Weights of a small mixture-of-experts language model, trained from scratch on English Wikipedia: 224 GELU neurons an expert, a variant of Muon for the experts.
Below are experts of layer 3 (counted from 0) of a mixture-of-experts language model. Rows are named router (the router's row for the expert), up (a neuron's input weights, with its number) and show model dimensions 0-255. Each number is 200 + 30 x the weight over its row's rms, rounded and kept within 0 to 999.
After each expert's rows: a language model's description of what the expert responds to; "comes after" lists some tokens at least twice as common just before its tokens as in all text. This comes from a sample of Wikipedia text that the model never trained on. Tokens count by the router's weight.

# expert 25
router,202,225,246,133,241,214,230,167,178,222,118,226,155,250,173,210,178,175,180,228,187,194,207,212,179,169,226,194,245,203,167,188,260,122,214,219,245,210,199,138,201,274,239,188,190,170,185,206,195,234,209,171,228,240,173,188,224,246,177,225,175,170,244,187,214,173,273,217,168,166,217,198,188,220,213,211,220,205,196,187,259,194,195,216,170,262,270,213,193,173,240,221,190,224,202,245,189,193,184,241,189,211,189,157,190,162,183,195,176,230,191,180,167,208,257,234,200,238,254,163,179,187,226,193,232,234,188,194,206,224,234,222,211,199,220,217,235,169,122,201,179,163,255,191,224,194,228,177,198,207,217,194,178,187,208,182,166,207,174,219,241,211,175,176,208,189,202,213,151,236,191,195,183,160,200,181,160,164,203,177,187,212,169,169,213,204,218,199,149,229,245,189,237,216,234,240,177,161,249,216,201,175,213,208,148,156,206,129,223,155,183,210,212,260,194,246,197,179,249,158,170,241,186,220,177,181,216,241,152,175,205,165,248,205,188,217,167,172,170,182,164,213,239,215,205,207,183,193,145,200,214,142,205,212,269,213
up1,166,173,175,196,168,155,212,196,179,180,182,206,185,204,191,187,161,176,199,181,237,183,189,153,259,211,198,215,227,245,236,166,176,251,255,194,219,257,223,209,174,184,200,233,176,190,201,200,190,188,245,213,216,219,237,203,245,170,232,201,175,212,166,200,264,286,190,205,186,204,259,169,192,173,143,206,158,218,217,197,182,238,178,274,152,213,165,174,223,210,232,222,170,186,241,115,205,215,203,212,234,135,194,174,230,167,203,214,158,192,192,203,218,183,186,216,168,225,192,159,214,301,178,165,233,167,172,179,227,182,181,168,163,186,216,207,189,220,184,208,178,194,121,187,194,201,189,167,182,253,170,223,194,196,230,202,204,210,186,183,184,180,190,176,128,193,196,192,178,212,226,207,223,170,207,194,180,223,206,226,167,192,222,239,193,182,174,246,191,195,244,274,188,216,214,181,189,263,207,131,251,189,185,192,194,218,152,229,206,191,195,206,196,140,176,186,196,194,223,196,238,190,242,186,231,189,174,216,205,207,176,251,283,175,162,204,273,211,231,191,219,206,142,212,184,279,191,227,186,252,195,243,193,196,223,207
up2,189,238,147,217,179,278,199,252,204,154,224,207,211,223,168,217,255,222,218,230,189,117,181,185,148,157,208,211,237,188,218,142,202,218,204,173,219,213,173,193,245,235,218,135,215,180,212,171,217,236,208,189,213,198,218,219,230,248,176,189,195,166,175,223,256,137,164,178,225,192,188,254,189,210,166,185,209,263,208,225,178,197,197,197,191,220,235,185,191,199,209,175,226,134,189,236,218,202,211,212,203,225,175,256,176,178,163,212,195,238,200,164,167,202,126,235,204,188,206,201,190,204,119,216,201,207,150,201,192,197,201,189,239,188,201,180,214,170,192,190,150,204,216,176,175,212,175,162,184,215,160,177,183,223,193,212,197,252,209,233,121,213,191,188,210,185,250,209,158,266,203,208,187,186,300,247,203,247,179,194,184,234,260,190,245,221,221,203,203,240,204,182,224,188,232,199,225,190,187,244,213,170,274,172,160,153,176,197,191,142,212,220,191,201,236,211,216,214,203,153,212,219,170,223,182,237,216,179,180,174,210,205,192,173,187,224,140,216,196,170,202,215,206,204,200,210,180,153,110,184,199,229,141,182,158,203
up3,217,197,209,266,166,191,156,248,225,186,274,211,217,184,155,155,230,179,202,217,188,187,228,190,206,169,178,191,203,168,176,251,185,217,204,184,181,234,198,193,177,174,229,236,273,253,229,193,201,210,157,185,240,197,206,192,182,178,222,177,191,210,218,164,162,181,183,199,241,170,180,264,190,140,214,171,239,193,189,177,223,205,233,185,237,160,111,214,235,189,188,180,172,185,191,127,195,156,202,198,164,159,193,235,203,207,197,195,183,189,204,217,201,215,193,178,230,213,183,181,209,170,223,186,166,159,211,205,209,201,208,209,142,227,200,206,227,248,282,175,211,249,231,170,150,193,211,202,180,153,180,203,221,246,221,245,209,172,209,182,176,206,249,170,158,195,205,165,215,203,269,220,235,206,209,228,213,293,193,207,215,213,197,182,142,241,176,194,207,136,184,232,175,193,209,182,176,204,203,169,160,234,181,232,202,217,258,233,208,142,241,175,176,233,246,215,184,223,126,219,234,173,221,146,206,210,203,144,231,193,227,219,170,206,247,205,177,171,227,258,231,178,212,207,199,234,232,192,223,195,175,230,251,159,149,205
Digit tokens of all kinds, especially year tails and figures in election or statistics tables, such as 4,935 and 1793.
comes after: "1", " | ", "2", "–", ", ", " "

# expert 20
router,208,224,183,159,224,186,184,192,162,182,200,215,155,199,210,144,184,206,239,201,222,166,211,227,226,247,168,191,214,120,201,171,169,216,180,185,242,204,216,145,206,234,261,207,197,206,179,227,170,188,195,121,187,191,203,199,181,269,171,204,191,200,184,179,193,194,196,193,209,191,183,238,236,213,191,215,195,152,194,224,264,240,185,177,232,194,247,181,192,214,207,225,169,246,205,173,199,201,195,220,172,225,220,178,197,168,231,255,207,200,146,193,178,206,182,213,213,230,179,193,200,205,155,217,207,188,189,212,149,240,206,225,187,224,233,181,195,159,221,239,180,140,204,203,177,207,201,226,225,222,241,230,208,213,159,188,181,194,227,245,228,250,184,176,232,164,185,233,189,219,200,203,269,192,169,176,129,192,197,199,219,186,226,177,187,200,211,213,249,195,198,198,200,226,203,196,147,136,267,171,189,176,137,218,164,185,204,132,198,232,235,206,250,211,193,175,216,178,224,203,190,262,214,212,240,158,185,256,213,202,191,151,167,210,152,227,206,206,223,193,184,192,213,219,197,191,254,122,77,210,230,174,271,246,260,157
up0,163,152,201,192,146,151,199,167,240,191,200,200,170,152,205,198,165,123,307,175,205,202,196,180,217,210,243,201,208,237,179,185,200,236,198,211,207,197,153,151,225,181,195,214,221,248,176,205,203,218,190,185,213,177,137,223,128,143,223,191,178,208,175,179,178,167,228,208,135,258,236,194,174,202,164,167,212,211,222,191,202,210,231,183,214,175,194,227,157,172,162,133,230,185,223,205,205,236,210,198,185,227,149,234,177,225,195,227,229,220,151,196,200,226,190,237,212,264,222,203,164,159,168,193,184,201,177,210,183,199,212,184,156,206,222,196,213,186,224,239,232,233,160,171,182,215,244,180,182,171,242,163,156,189,200,220,232,208,234,181,190,275,208,212,165,281,208,174,186,222,173,234,210,206,174,199,219,240,241,212,231,191,213,174,221,229,208,168,164,224,190,243,207,165,229,240,173,240,157,180,211,180,220,217,205,173,210,182,201,150,167,225,159,177,163,247,233,248,189,184,188,213,204,219,248,204,197,222,208,206,238,182,221,157,235,216,271,196,188,129,197,167,182,142,248,228,210,180,184,190,147,142,206,219,223,180
up1,192,180,221,178,188,167,212,228,201,176,248,218,188,224,235,210,183,227,259,239,214,192,201,154,228,208,254,185,133,224,221,184,182,199,174,231,169,153,254,176,205,162,174,211,200,192,211,229,261,194,256,157,231,173,257,180,242,197,199,184,166,217,248,231,181,230,180,178,217,261,209,174,215,187,180,233,188,184,206,243,179,205,173,213,171,265,205,204,228,222,210,196,177,253,266,173,226,206,222,215,258,160,257,217,245,234,202,197,166,220,154,201,184,228,190,191,172,159,240,171,175,210,189,233,204,163,171,177,194,175,240,178,207,175,247,247,170,198,166,169,190,208,176,198,207,211,218,195,170,220,201,183,225,199,198,153,193,203,203,200,173,204,259,191,106,211,211,193,197,203,193,215,240,185,205,188,224,237,164,176,173,196,213,166,261,203,220,167,229,219,149,271,176,181,265,170,190,246,240,157,194,209,185,189,224,195,195,195,230,202,175,193,207,197,231,151,210,208,190,188,194,201,229,200,214,274,238,217,208,201,195,179,221,249,145,202,158,200,173,176,181,196,153,183,186,222,239,196,225,184,112,250,171,108,227,165
up2,188,223,176,207,192,203,284,160,222,174,232,244,262,191,186,174,175,210,162,162,216,205,214,216,204,147,204,187,196,157,206,220,179,199,175,190,221,206,196,165,212,153,154,202,162,186,196,217,233,195,164,147,189,168,202,237,198,226,233,220,197,200,208,216,202,203,199,142,197,208,241,174,171,236,142,149,167,238,167,238,169,210,189,232,213,210,149,176,215,171,172,169,217,232,139,219,173,261,232,207,204,207,254,182,238,188,240,191,190,211,195,194,218,181,235,251,213,187,245,215,259,260,183,213,220,204,158,190,178,170,194,170,203,189,225,247,143,245,123,233,179,209,202,251,231,187,177,181,209,170,221,224,227,155,150,211,147,231,198,150,254,135,208,226,173,175,235,193,192,222,182,209,189,249,153,199,212,169,217,219,215,198,200,266,231,243,199,171,186,210,223,206,220,169,168,198,214,182,213,157,212,215,153,180,176,223,194,162,166,225,207,185,206,162,220,186,180,206,251,181,208,184,193,175,276,257,241,118,182,198,215,207,198,197,225,241,166,187,142,197,199,185,209,204,192,218,186,220,138,205,180,207,230,183,134,239
Mid-word lowercase stems like urg, esc, inc, equ starting verbs or words, plus pieces inside LaTeX math and tables.
comes after: " | ", " ", ", ", " (", "; ", " $"

# expert 12
router,221,259,187,217,227,148,193,201,196,234,223,199,200,165,184,177,141,187,171,207,161,194,201,208,197,189,176,176,168,251,288,188,207,190,224,178,231,171,241,224,197,185,207,247,176,217,186,184,250,167,260,242,152,175,201,245,210,261,192,164,157,146,239,248,225,241,195,173,164,238,242,178,219,178,164,234,211,167,196,159,170,181,205,134,229,150,205,213,249,226,193,150,158,229,202,201,209,158,175,142,185,164,220,219,208,227,216,173,246,237,194,184,207,226,208,214,199,216,236,230,173,223,183,216,233,189,183,229,255,187,148,180,210,174,230,175,175,134,225,229,214,226,181,179,180,201,184,237,241,228,207,230,259,196,227,152,231,186,158,169,183,188,227,233,211,169,223,213,218,199,206,199,197,193,224,198,215,197,195,181,218,211,151,187,228,217,186,223,140,155,171,211,237,230,193,256,165,163,205,209,179,243,170,220,200,177,205,229,226,195,233,268,195,202,156,215,154,201,205,149,246,219,230,195,246,207,209,218,234,162,173,192,215,196,170,208,178,189,178,198,142,184,184,220,160,117,205,230,157,214,219,191,201,127,202,168
up1,301,229,209,210,214,219,215,263,205,219,269,250,218,230,194,186,214,160,223,143,133,186,194,219,243,172,196,248,227,223,222,223,164,180,243,201,193,180,233,165,183,159,178,239,252,203,234,203,239,154,222,211,175,154,204,186,207,189,166,213,188,167,217,241,211,207,220,240,142,214,222,188,225,198,234,186,177,209,176,154,191,190,232,189,173,190,165,195,148,213,202,243,227,183,177,220,241,172,194,201,183,143,210,196,180,220,207,205,177,210,197,210,230,153,216,176,172,182,216,225,214,204,183,179,166,243,247,209,198,160,155,173,181,225,219,242,242,155,216,231,216,159,244,183,209,219,192,196,229,173,215,204,193,181,249,191,234,218,183,214,209,139,250,155,188,170,219,222,202,234,173,243,257,222,177,218,216,257,186,198,219,230,170,221,160,186,175,250,200,130,209,178,158,225,209,204,198,191,220,223,212,202,188,194,207,216,184,171,187,222,245,185,178,178,176,149,161,189,218,187,151,197,213,189,193,176,130,210,200,163,249,149,186,158,166,214,190,234,287,182,206,190,202,239,190,165,116,150,232,231,165,247,176,194,218,216
up2,197,216,177,172,209,175,202,248,180,172,219,190,202,202,205,228,221,163,141,210,125,161,234,187,183,225,205,240,235,233,181,216,198,230,181,158,193,228,225,231,206,221,209,227,227,179,241,223,212,170,147,216,218,177,207,181,156,206,276,167,182,190,148,209,218,252,172,206,229,220,224,194,210,160,224,225,178,226,151,201,234,187,201,197,169,196,161,178,218,230,177,209,154,109,187,212,211,278,212,198,194,219,235,176,86,184,170,160,227,205,196,244,152,219,233,185,192,200,217,138,215,158,170,197,186,238,172,226,233,181,258,185,190,174,222,241,170,194,205,137,174,236,172,192,183,191,214,226,190,223,213,218,166,204,224,172,130,163,184,192,188,234,192,206,199,195,221,205,190,181,206,236,226,208,213,162,213,242,210,165,163,134,234,206,197,186,179,151,161,232,165,171,204,228,148,181,195,186,160,158,154,217,166,194,190,179,211,192,220,168,190,214,189,177,201,137,206,255,185,181,206,212,201,255,180,220,291,197,193,228,195,228,160,195,149,216,197,222,219,225,225,194,170,217,217,220,184,218,193,167,247,164,161,231,166,246
up3,198,179,198,145,168,202,228,194,203,213,191,155,252,161,166,187,226,232,205,178,118,189,198,208,192,223,199,168,229,208,182,173,242,180,186,205,193,193,217,220,190,248,198,179,196,218,240,256,194,196,223,208,223,189,170,127,182,213,235,238,182,176,226,209,216,171,198,272,177,214,180,188,177,215,191,205,224,190,222,246,185,208,209,177,188,235,235,221,249,195,222,152,239,209,214,199,187,217,189,203,185,224,228,213,191,205,126,150,185,164,268,231,208,175,210,235,162,215,154,172,248,174,184,183,207,204,176,220,234,189,196,216,147,261,171,179,173,248,140,176,199,223,235,189,200,211,206,225,192,187,253,249,217,158,230,206,246,183,226,199,209,220,177,167,188,176,187,194,183,222,229,262,176,252,206,145,238,158,216,199,275,156,147,211,217,173,201,202,214,192,220,203,169,223,171,124,203,195,176,236,193,190,189,180,170,183,194,213,165,168,192,232,223,211,212,202,133,201,117,191,185,189,208,177,226,219,201,190,196,241,216,185,283,207,190,166,157,245,216,184,207,156,215,181,250,265,208,188,177,207,212,256,201,149,136,263
Pipe separators closing cells in sports and statistics tables, often after numbers or a closing bracket, such as ") |", " | — |".
comes after: "0", "3", "4", "1", "5", "2"

# expert 32
router,233,247,165,158,220,245,184,177,213,191,197,149,184,252,202,244,206,217,188,220,167,196,201,189,148,201,201,197,207,240,206,178,211,163,219,168,254,170,141,157,185,204,171,226,210,195,203,214,262,247,190,188,155,216,201,177,182,138,192,215,190,211,134,165,189,162,250,233,211,218,229,212,166,291,206,207,198,205,185,175,222,177,210,252,205,206,171,231,207,221,189,118,145,167,197,188,233,198,210,208,207,162,196,211,164,153,215,214,167,164,141,214,222,189,220,233,219,169,255,203,255,184,156,231,189,216,210,170,236,227,232,146,168,245,250,270,219,252,191,256,228,180,193,255,205,197,225,221,149,188,197,163,192,186,175,230,188,183,244,154,182,201,212,226,220,181,199,213,169,182,217,201,245,224,285,169,216,213,219,188,192,196,180,178,205,185,202,186,182,193,179,189,243,213,218,246,234,197,192,171,215,184,172,213,203,218,169,263,232,224,161,122,194,214,194,255,190,231,202,215,191,163,218,187,149,180,194,160,198,209,191,187,224,201,210,250,168,183,188,194,165,186,193,170,234,202,239,165,246,221,225,161,155,184,261,196
up0,150,183,214,210,211,182,170,213,237,126,175,190,226,217,174,231,215,182,296,204,230,221,211,173,155,226,180,208,225,207,199,193,159,272,166,225,239,224,254,183,206,157,200,225,197,197,207,208,162,249,197,194,220,177,238,153,238,276,167,173,175,213,193,178,180,152,221,181,200,216,192,190,285,221,195,217,199,155,210,150,176,203,231,182,225,241,174,185,144,185,156,192,182,237,200,168,225,228,218,171,272,187,214,207,228,182,191,211,220,220,214,191,258,245,184,166,170,197,224,215,167,202,178,176,195,231,194,209,166,213,240,285,210,205,148,157,203,254,212,221,185,138,227,178,221,202,236,150,194,226,224,220,182,212,219,226,209,203,165,196,159,159,230,203,122,197,172,213,190,159,198,188,166,167,235,174,168,233,193,207,188,175,186,201,204,257,185,190,207,230,221,157,252,209,222,236,205,230,214,184,213,227,169,216,162,151,196,243,192,209,196,195,198,161,209,203,222,222,163,165,165,199,251,232,180,198,237,148,192,210,216,257,204,171,144,168,220,252,228,204,249,206,209,174,242,192,161,201,180,182,212,143,178,216,196,208
up1,215,202,177,215,167,199,171,217,217,131,191,205,175,176,226,177,121,174,219,218,222,169,210,225,225,258,185,206,260,187,136,194,182,230,197,176,191,209,161,139,179,187,179,127,182,188,187,233,243,210,184,197,214,185,232,150,180,171,205,204,251,176,140,230,120,163,210,199,231,192,222,231,231,229,220,200,205,234,186,212,172,189,140,216,210,232,234,169,223,180,155,180,234,248,208,180,222,194,206,245,250,238,230,224,285,226,186,172,210,184,227,184,188,213,218,147,230,188,194,198,140,157,230,223,228,209,217,167,178,207,208,173,190,215,231,205,213,218,181,188,232,210,216,140,211,201,164,222,167,244,194,165,218,222,218,148,188,205,220,230,197,186,214,186,200,191,174,186,254,179,224,215,255,165,214,178,194,170,211,157,186,201,209,210,254,198,234,219,183,164,216,230,171,196,113,226,163,216,176,155,239,172,174,165,182,207,154,226,222,180,193,201,248,199,169,191,143,158,180,203,167,236,239,188,229,205,230,186,180,202,175,189,144,180,237,210,237,165,249,219,221,149,245,218,151,223,182,232,176,175,190,201,175,184,269,189
up2,238,233,284,230,217,250,186,217,203,213,182,221,231,156,172,199,214,170,254,117,188,109,223,196,208,194,199,183,141,280,223,176,265,172,181,198,220,212,175,177,200,246,205,224,187,173,223,182,183,206,257,197,143,165,180,186,192,169,177,238,193,183,238,201,244,215,211,228,237,179,201,219,250,226,276,191,231,210,202,179,217,233,215,216,172,262,195,174,228,142,174,206,221,223,144,213,193,187,170,156,190,198,198,232,244,222,253,224,180,197,198,204,215,228,175,244,212,224,172,218,282,219,227,217,225,191,194,230,234,227,189,170,216,188,194,178,175,194,221,184,199,192,186,272,215,156,278,136,171,263,202,173,235,203,204,143,230,213,143,196,215,184,190,201,182,143,165,217,160,208,176,161,179,165,175,183,215,151,226,193,193,220,210,199,219,178,189,197,140,233,173,185,170,208,214,179,167,206,209,214,237,194,237,178,197,217,175,168,197,191,205,190,210,196,219,185,177,170,205,174,261,240,199,210,249,170,147,173,202,181,177,188,197,245,234,197,184,220,199,197,160,257,217,197,201,239,210,197,198,223,168,179,223,192,187,184
Wiki table pipes, separator rows, line breaks and section markers, especially the first row after a heading, e.g. |  |, |---|, ----.
comes after: "\n", "\n\n", "==", "===", " ==", " |"

# expert 0
router,194,181,240,205,224,194,220,206,221,255,159,222,191,245,195,230,210,267,192,233,205,189,203,203,206,262,235,197,189,183,207,177,222,165,190,235,187,149,167,176,228,241,189,191,166,147,235,191,195,269,204,202,176,188,196,148,208,220,160,266,216,124,172,232,170,178,203,153,191,211,243,154,157,240,153,259,182,213,189,169,162,191,225,216,247,262,227,230,263,213,210,215,271,189,180,272,233,184,205,193,218,197,193,231,241,231,220,131,164,170,167,191,202,207,240,239,206,179,205,205,209,198,192,239,220,190,150,208,217,205,191,171,232,230,206,285,243,224,206,188,255,198,201,152,201,172,225,180,182,203,226,207,249,223,183,190,180,239,198,198,196,158,214,196,175,179,198,198,195,206,170,250,180,207,235,196,211,177,190,201,211,212,139,234,170,206,226,212,222,188,250,197,199,194,136,184,190,161,219,194,195,173,226,205,237,185,155,228,228,212,177,212,159,235,204,247,178,142,196,206,212,183,241,212,171,256,212,199,183,168,200,161,237,174,152,147,189,173,168,222,189,167,222,159,186,201,168,210,226,153,145,196,144,223,195,233
up0,188,171,169,183,203,271,173,197,249,134,177,148,219,146,198,180,177,183,224,190,226,147,197,160,201,198,220,229,213,143,212,185,179,228,178,218,191,228,171,192,203,248,225,162,164,191,233,286,221,195,191,174,187,192,189,194,216,176,163,209,234,207,200,213,151,172,196,326,237,248,175,204,143,230,248,197,221,178,193,184,181,198,249,217,192,210,181,173,126,217,206,179,269,145,213,185,209,209,177,205,161,224,259,165,223,224,213,209,220,201,229,222,170,196,181,229,230,201,217,168,200,202,206,219,216,197,249,201,129,173,222,256,200,167,192,217,211,202,202,194,161,202,255,173,196,167,208,207,242,195,192,257,178,205,206,201,170,186,232,197,184,219,195,237,184,232,185,129,166,239,242,181,295,213,194,219,202,193,214,263,253,194,195,237,211,208,183,243,208,203,192,197,208,193,232,248,153,190,227,184,192,212,214,208,199,203,173,252,187,210,179,190,194,216,221,162,195,159,219,238,166,240,185,221,166,232,176,227,176,257,202,240,161,197,151,181,166,212,203,265,197,200,221,210,193,213,195,189,198,141,204,218,220,211,160,185
up1,251,237,208,205,195,190,214,205,208,171,196,185,143,198,200,225,234,149,160,196,197,184,211,202,165,187,152,173,191,167,182,219,210,221,249,239,221,219,226,223,236,206,207,147,239,263,203,234,138,172,208,225,207,202,204,109,244,212,208,145,138,215,188,165,242,192,185,206,229,179,129,229,177,225,185,267,166,203,189,222,169,198,211,184,221,169,103,144,179,185,186,187,214,220,201,177,187,226,168,182,218,221,230,179,201,238,213,168,183,196,195,207,221,208,230,131,246,208,249,198,268,143,216,235,241,227,248,255,138,182,234,215,243,223,146,207,198,213,153,195,155,192,222,233,203,171,154,213,197,220,212,251,148,154,228,169,192,209,210,196,151,211,171,205,170,238,190,168,194,194,187,244,237,174,198,243,192,243,224,196,198,206,168,231,241,157,203,205,238,174,233,185,218,196,203,211,193,249,214,227,250,218,245,213,232,200,192,222,217,217,199,176,181,211,250,184,241,263,221,209,227,187,202,203,164,175,222,186,198,201,153,240,193,190,188,168,167,249,203,160,189,158,186,207,155,182,195,209,230,214,160,223,185,196,219,194
up2,230,225,223,222,188,187,195,224,214,234,199,170,189,216,289,202,108,184,236,183,236,170,209,233,198,172,169,159,171,191,234,198,249,181,163,180,189,176,207,232,250,225,261,214,198,193,180,202,233,192,256,212,189,238,159,275,209,195,193,191,215,193,220,210,241,217,193,188,232,224,181,240,184,175,240,216,219,190,204,138,223,204,204,166,253,137,203,143,222,210,222,191,128,213,227,179,190,188,225,191,195,226,152,193,193,195,256,198,220,191,201,168,252,169,189,194,152,205,179,193,189,212,107,217,178,232,200,202,230,162,234,252,196,188,241,201,162,192,194,228,147,207,257,242,188,193,229,150,194,206,205,191,212,111,228,187,188,193,158,193,149,214,203,234,160,234,144,247,205,192,204,188,209,152,258,181,210,257,172,216,221,172,237,216,204,230,224,237,194,173,198,208,198,198,229,166,207,236,151,235,254,175,232,174,176,179,190,207,197,203,200,236,184,187,215,235,167,181,202,201,229,174,192,185,211,133,144,231,218,215,231,211,200,171,192,203,179,189,190,210,218,207,198,241,192,197,209,228,135,205,157,153,195,171,235,146
Colons, dashes and first digits after labels in infobox lists and tables, such as "Born:", "2020–", "(age ".
comes after: "\n", "| ", "2", "- ", "1", "–"

# expert 4
router,233,261,221,213,243,180,204,236,173,213,207,197,162,197,225,221,148,184,202,214,209,207,197,215,178,151,201,166,193,224,223,149,240,165,207,186,242,152,207,202,256,216,171,225,176,143,237,228,242,222,220,207,237,174,177,187,215,250,166,156,203,173,211,253,237,225,208,130,204,234,238,192,135,255,157,245,180,182,187,154,225,178,263,180,240,211,197,182,225,202,235,234,154,165,178,228,253,189,174,163,187,166,164,227,248,198,228,184,190,195,180,219,170,209,265,197,185,204,255,200,254,278,170,176,222,202,151,219,239,257,210,198,182,165,184,250,220,199,133,165,208,226,194,185,197,179,199,184,220,208,263,207,247,188,213,172,192,175,194,187,236,206,185,192,187,179,203,219,188,199,212,175,193,231,229,161,159,218,141,181,224,212,204,200,197,246,176,209,173,236,204,215,248,227,161,216,151,166,223,158,186,184,211,222,191,198,176,212,251,181,154,241,168,231,160,227,174,196,212,193,235,202,229,220,182,227,201,169,217,186,203,169,278,165,149,170,156,190,207,190,155,240,206,213,184,153,173,208,193,188,174,144,194,230,200,202
up3,241,191,176,193,178,217,168,191,214,193,184,237,153,182,178,210,216,195,203,200,209,192,201,191,197,191,135,156,187,188,199,200,209,229,149,167,201,216,227,145,174,177,133,181,229,156,183,141,188,135,238,184,169,243,182,222,188,230,174,231,169,225,142,215,215,196,213,199,120,181,203,184,160,178,187,185,291,242,189,178,165,215,226,184,249,190,241,196,180,216,219,248,192,198,194,153,187,190,194,260,270,227,234,193,163,272,226,157,200,190,208,195,180,235,143,214,195,195,229,241,196,163,154,188,216,253,158,232,278,197,144,175,238,215,203,225,184,222,193,235,233,182,173,229,232,190,154,143,192,203,227,245,177,227,213,254,199,216,211,230,183,203,165,228,174,218,183,196,189,219,175,208,246,242,224,255,158,203,174,215,271,198,209,199,220,220,193,232,173,223,192,184,133,188,201,233,248,202,228,185,183,201,193,212,208,168,251,222,206,234,194,180,193,206,141,192,182,131,217,182,184,225,142,195,216,224,182,141,220,212,170,221,216,197,183,202,229,209,164,257,180,161,186,173,220,183,199,209,181,219,159,226,212,220,224,222
up4,186,232,163,138,195,224,198,196,172,240,203,130,187,188,170,206,202,148,178,181,206,220,224,216,252,194,219,223,162,216,242,156,255,248,238,176,181,204,137,239,214,161,256,227,193,248,167,147,196,236,137,172,206,216,184,144,219,241,158,192,205,183,203,149,230,199,157,192,206,180,164,178,199,238,250,184,187,178,236,185,237,148,258,225,181,170,182,195,176,268,177,177,243,172,151,205,222,237,231,212,211,209,179,209,219,176,171,186,231,189,198,233,157,135,148,183,193,251,206,201,203,172,157,176,236,190,214,189,227,167,214,185,229,199,242,143,240,176,182,233,216,194,193,213,160,209,207,176,119,206,196,149,186,182,184,245,231,205,168,190,232,184,237,219,208,223,192,248,182,235,199,184,229,213,217,198,180,203,222,208,218,220,229,186,248,176,227,176,188,179,230,162,201,185,204,170,256,221,221,165,231,214,220,181,152,174,178,200,119,224,179,185,204,156,225,209,253,214,189,199,197,215,227,163,234,238,202,183,192,208,194,197,183,182,238,204,211,192,279,227,173,151,211,231,176,215,182,184,227,217,195,231,177,128,234,179
up5,168,175,248,130,137,236,234,274,265,209,206,200,220,222,237,205,194,180,204,181,215,184,225,161,244,269,198,203,147,153,219,207,168,241,203,212,112,213,180,177,157,225,191,227,168,157,210,133,233,179,173,219,229,206,215,182,195,171,221,193,165,230,184,141,228,197,213,140,233,247,203,199,188,231,225,204,201,231,217,221,227,197,200,253,189,179,207,204,170,199,203,206,201,196,202,167,199,233,220,171,206,218,222,205,141,217,160,242,192,152,184,189,198,193,197,215,191,229,212,173,201,199,208,206,170,152,227,222,205,168,258,211,227,177,196,213,225,151,196,213,191,196,167,163,170,178,194,197,161,205,207,144,155,173,215,236,177,160,157,255,131,190,207,230,203,231,186,209,212,253,188,205,248,232,132,301,226,195,213,175,132,216,215,169,186,207,163,209,223,227,181,200,178,236,219,168,202,209,183,228,157,215,173,150,182,207,170,189,177,271,183,204,190,149,156,176,193,216,163,179,209,209,214,200,228,168,265,164,194,183,204,231,198,205,218,178,231,197,210,227,244,174,204,224,231,186,205,191,253,202,229,159,180,176,216,239
Pipe separators between numeric cells in Wikipedia tables such as league standings, match scores and stats, plus digits and semicolons.
comes after: " | ", "0", "3", "1", "4", "2"